{
  "routed_scale": 7.68,
  "balance_bias": true,
  "num_key_value_heads": 4,
  "vocab_size": 2048,
  "rope_fraction": 0.25,
  "init_std_o": 0.0,
  "beta1": 0.95,
  "beta2": 0.95,
  "decay_shape": "sqrt",
  "final_lr_fraction": 0.0,
  "max_steps": 4873
}
Below are experts of layer 3 (counted from 0) of a mixture-of-experts language model. Rows are named up (a neuron's input weights, with its number), down (a neuron's output weights, with its number) and show model dimensions 0-127. Each number is 128 + 32 x the weight over its row's rms, rounded and kept within 0 to 255.
Before each expert's rows: "gets" lists some tokens that make up at least twice as much of what it gets as of all text; "comes before" lists some tokens at least twice as common just after its tokens as in all text. This comes from a sample of Wikipedia text that the model never trained on. Tokens count by the router's weight.

# expert 3
gets: ")", "\"", " F", " f", "'", "\n"
comes before: "\n", " |", "s", "|", "A", " The"
up0 [ 93 135  90 132 158 143 126 115 112 151 117 193 139 116  65 116 122 116 158 127 129 149 114 111 130 140 132 102 156 138 134 128  96 169 160  95 232 184 139 151 100 166 136 116  60   5  88 135  92 146 107 136 140 136 159 118 153  75 159 160 102 129 106 115 118  98 180 189 133 172 123 148  92 124 129 177 126 103 103 121  99 149 125 135 157  91  95 150 114 125 130 112 152 114  80 131  23 106 118 103 120 118 118 120 169 134 134 157 128 112 158  76 206 128 157 139  99 110 108 163 134  87 185 160 120 133 158 153]
down0 [127 152 134 186 150  88 170 130 132 113 136 129 113 129 136 130 139 101 153 148 110 128 173  75  95 100  84 166  48 165 137 145 122  92 148 100 107 132 127  85  91 156 133 113 159 111 151  98 106 115 106 110  81 171 148 137  59  76 166 131 130 151 141  91 119 181 119 157 141 118  81 183 111 127 112  57 124 143 119 126  56 147 142 172 165 160 120 149 189 135  91 101 141 133 138 136 143 116 148 247 142 133 170 192 121  82 124 154 115 129  88  92 133 112 136 136 212  79 161 117 128 139 147 104 171 150 168 125]
up1 [ 91 125 155 159 182 147  76  99 105  91 154 117 107 163 140 139  57 140 107  93 149  94  98 173 126  65 155  89  99 136 155 144 133 132  97 130 158 147 139 215 101 142  73 112 107 105 123 151 131 227 135 132 142 115 151 141 177 118 183 160 100 107 111  59 102 132 130 147  98 160 105  89 195 116 115 170 121  97  70 142 133 150 134 134  88 194 125 144 112 108 133 139 106 143 120  96  69 140 113 176 153  85 114  98 123 129 135  90 156 140 137 124 163 155 108 119 194 118 170 217 144 152 136 107 126 139 109 164]
down1 [149 115 108 148  68 142 109 160 137 102 151 130 145 155 136 178 106 132 136 164 138 136 115  54  86 163  47 143 114 154 139 149 144 133 126 150 120 124 123 129 110 153 127 108 157 164 149 109 143  93 155 188 115  97 151 155 154 158 140 129 103   0  90 137  94 137 125 122 135  91 180 133  94 113 134 107 134 155  97 101  78  76 136 108 142  75 174 123  92 106 138 111 191 189 117 102 170  88 152 110 143 115 124 139  96 118 115 100 130  75 109 209 166 128 141 135 128 126  93 130 161 155 206 171 133 113 140 122]
up2 [110 157 147 145 145 118 176 116 133 161 130 134 113  98  96 192 120 148 140  97  97 153 147 170 115 112 111 164 154 127 128 125 116 111 120 156 182  93  65 123 131 136 170 134 123 130 133 133 113 175 116 122 128  73  87 109 119  53 182 121 151 115 140 106 130 128 141 126 123 133 129 139  47 150 143 132 157 120 218 140 117 109 192  80 138 104 131 172 230 122 158 132 136  44 130  99 113  99  89  51 145 151 135 109 115 164 132 146  64 123 105 140 236 129  88 117 122 149 131 169 151 129 149 165 130  87 120 108]
down2 [173 158 160 120 155 151 120 133 140 111 165 143 159 152  96 106 147 113  88 156 133  79 133 104  38 152 145 109 160 123 159 124 103  86 122 169 145 116 140  83 129 142 111 128  72 150 151 173 120  59  98 158 158 140 131 116  40 122 114 162  69 131 175 188 150 126 147 125  86 128  71 131 149  97  58 120 120 127 131 110  76 119 109 176 175  61 114  98  86 128 136 126 145 157  62  62 156 118  59 132 128 100 157 153 171 125 105 125  86 106 106 145 114 164 119  71  97 107 106 158 136 185 113 144  96 113 125 115]
up3 [153 138 138  89 158 130 130 124 176  80  46 129 100 126  93 166 130  94  97 101 144 149 154 147  97 146 143  85 148 135 177  92  71 149 102 136 146  85  87 101 130 135 157 116 157  78 123 193 172 170 136 148 177  88 185 190 163 114 120 145 207  87 121 134 129 134 133 136 132 120 110  87  83 128 136 112 145 155 137 164 164 112  55  71 111 143  89  73 110 170 175 119 115 103 121 158 145 124  86  87 157 171 153 120 130 124  88  93 182 126 129 108 102 107  85 141 195 146 173 127 174 105 129  80 164 130 112 133]
down3 [123  87 155 134  89 110  69 136 137 198 153 102 161 118 120 126 127 116  97 105 107 108  80 113 112 155 141 117 127  73 162  94 189 139 157 172 139 139 145 165 147 105 194 110 110 120 149 125 148 114 127 144 167 111 124 127 175 137 127 145 174 123 117 220 134 222  86  92  99 150 167 148 160  86  82 122 161 144 100 124 119 154 134 157 148 184 163 124 182  84  84 133 158 124 103  90  91 153 113 148  98 121 100 109  74 168 131  80 131  66 118 115 159  97 104 147 119  73 119 113  88  61  88 145 155 110 190 131]
up4 [133  87  59 195 153 186 113 113 170 123 143 119  81 135 116 157 128 127  97 120 126 154 178 153 101  38 118 132 161 121 191 149 136 114 152 138 151 117 143 119 108 105 239 111 117 112 131 142 111 105 129 135 175 140  84 110 154 101 122 192  92 108 113  93 138 163 126 119 110 170 108 163 129 120  84 104 120 214 144 171 103  98 133 114  83 138 126  98 143  99 176 104  95  79 113  95  88 128  84 119 123 143 136 166 110 129  36 148 136 159 147  80 178  99 122 123 179 131 130 112 161 149  94 144 103  88 129 108]
down4 [152 127 132  95 177 131 129  85 158 118 129 150 140 125 194 131 170 119 122 178 107 122 148 124 145 123 145 181 107 125 115 109 145 149 181 117 137 117 157 128 106 172 181  47 128 175 193 212 109 136 129 110 141  88 125 170 180 137 121 109 130  92 135 126 109 119 101 110 115 122 161 146 166 182 155 182 122 125  99 115 132 130  98 176 132  99  85 104 145 130 163 120 149 156 115 138 115 117 143 170 109 150 100  89 198 154  41 166 124 129 181 104 158 184 120  67 129 164 166 105 132 117  35 107 180  81 126 118]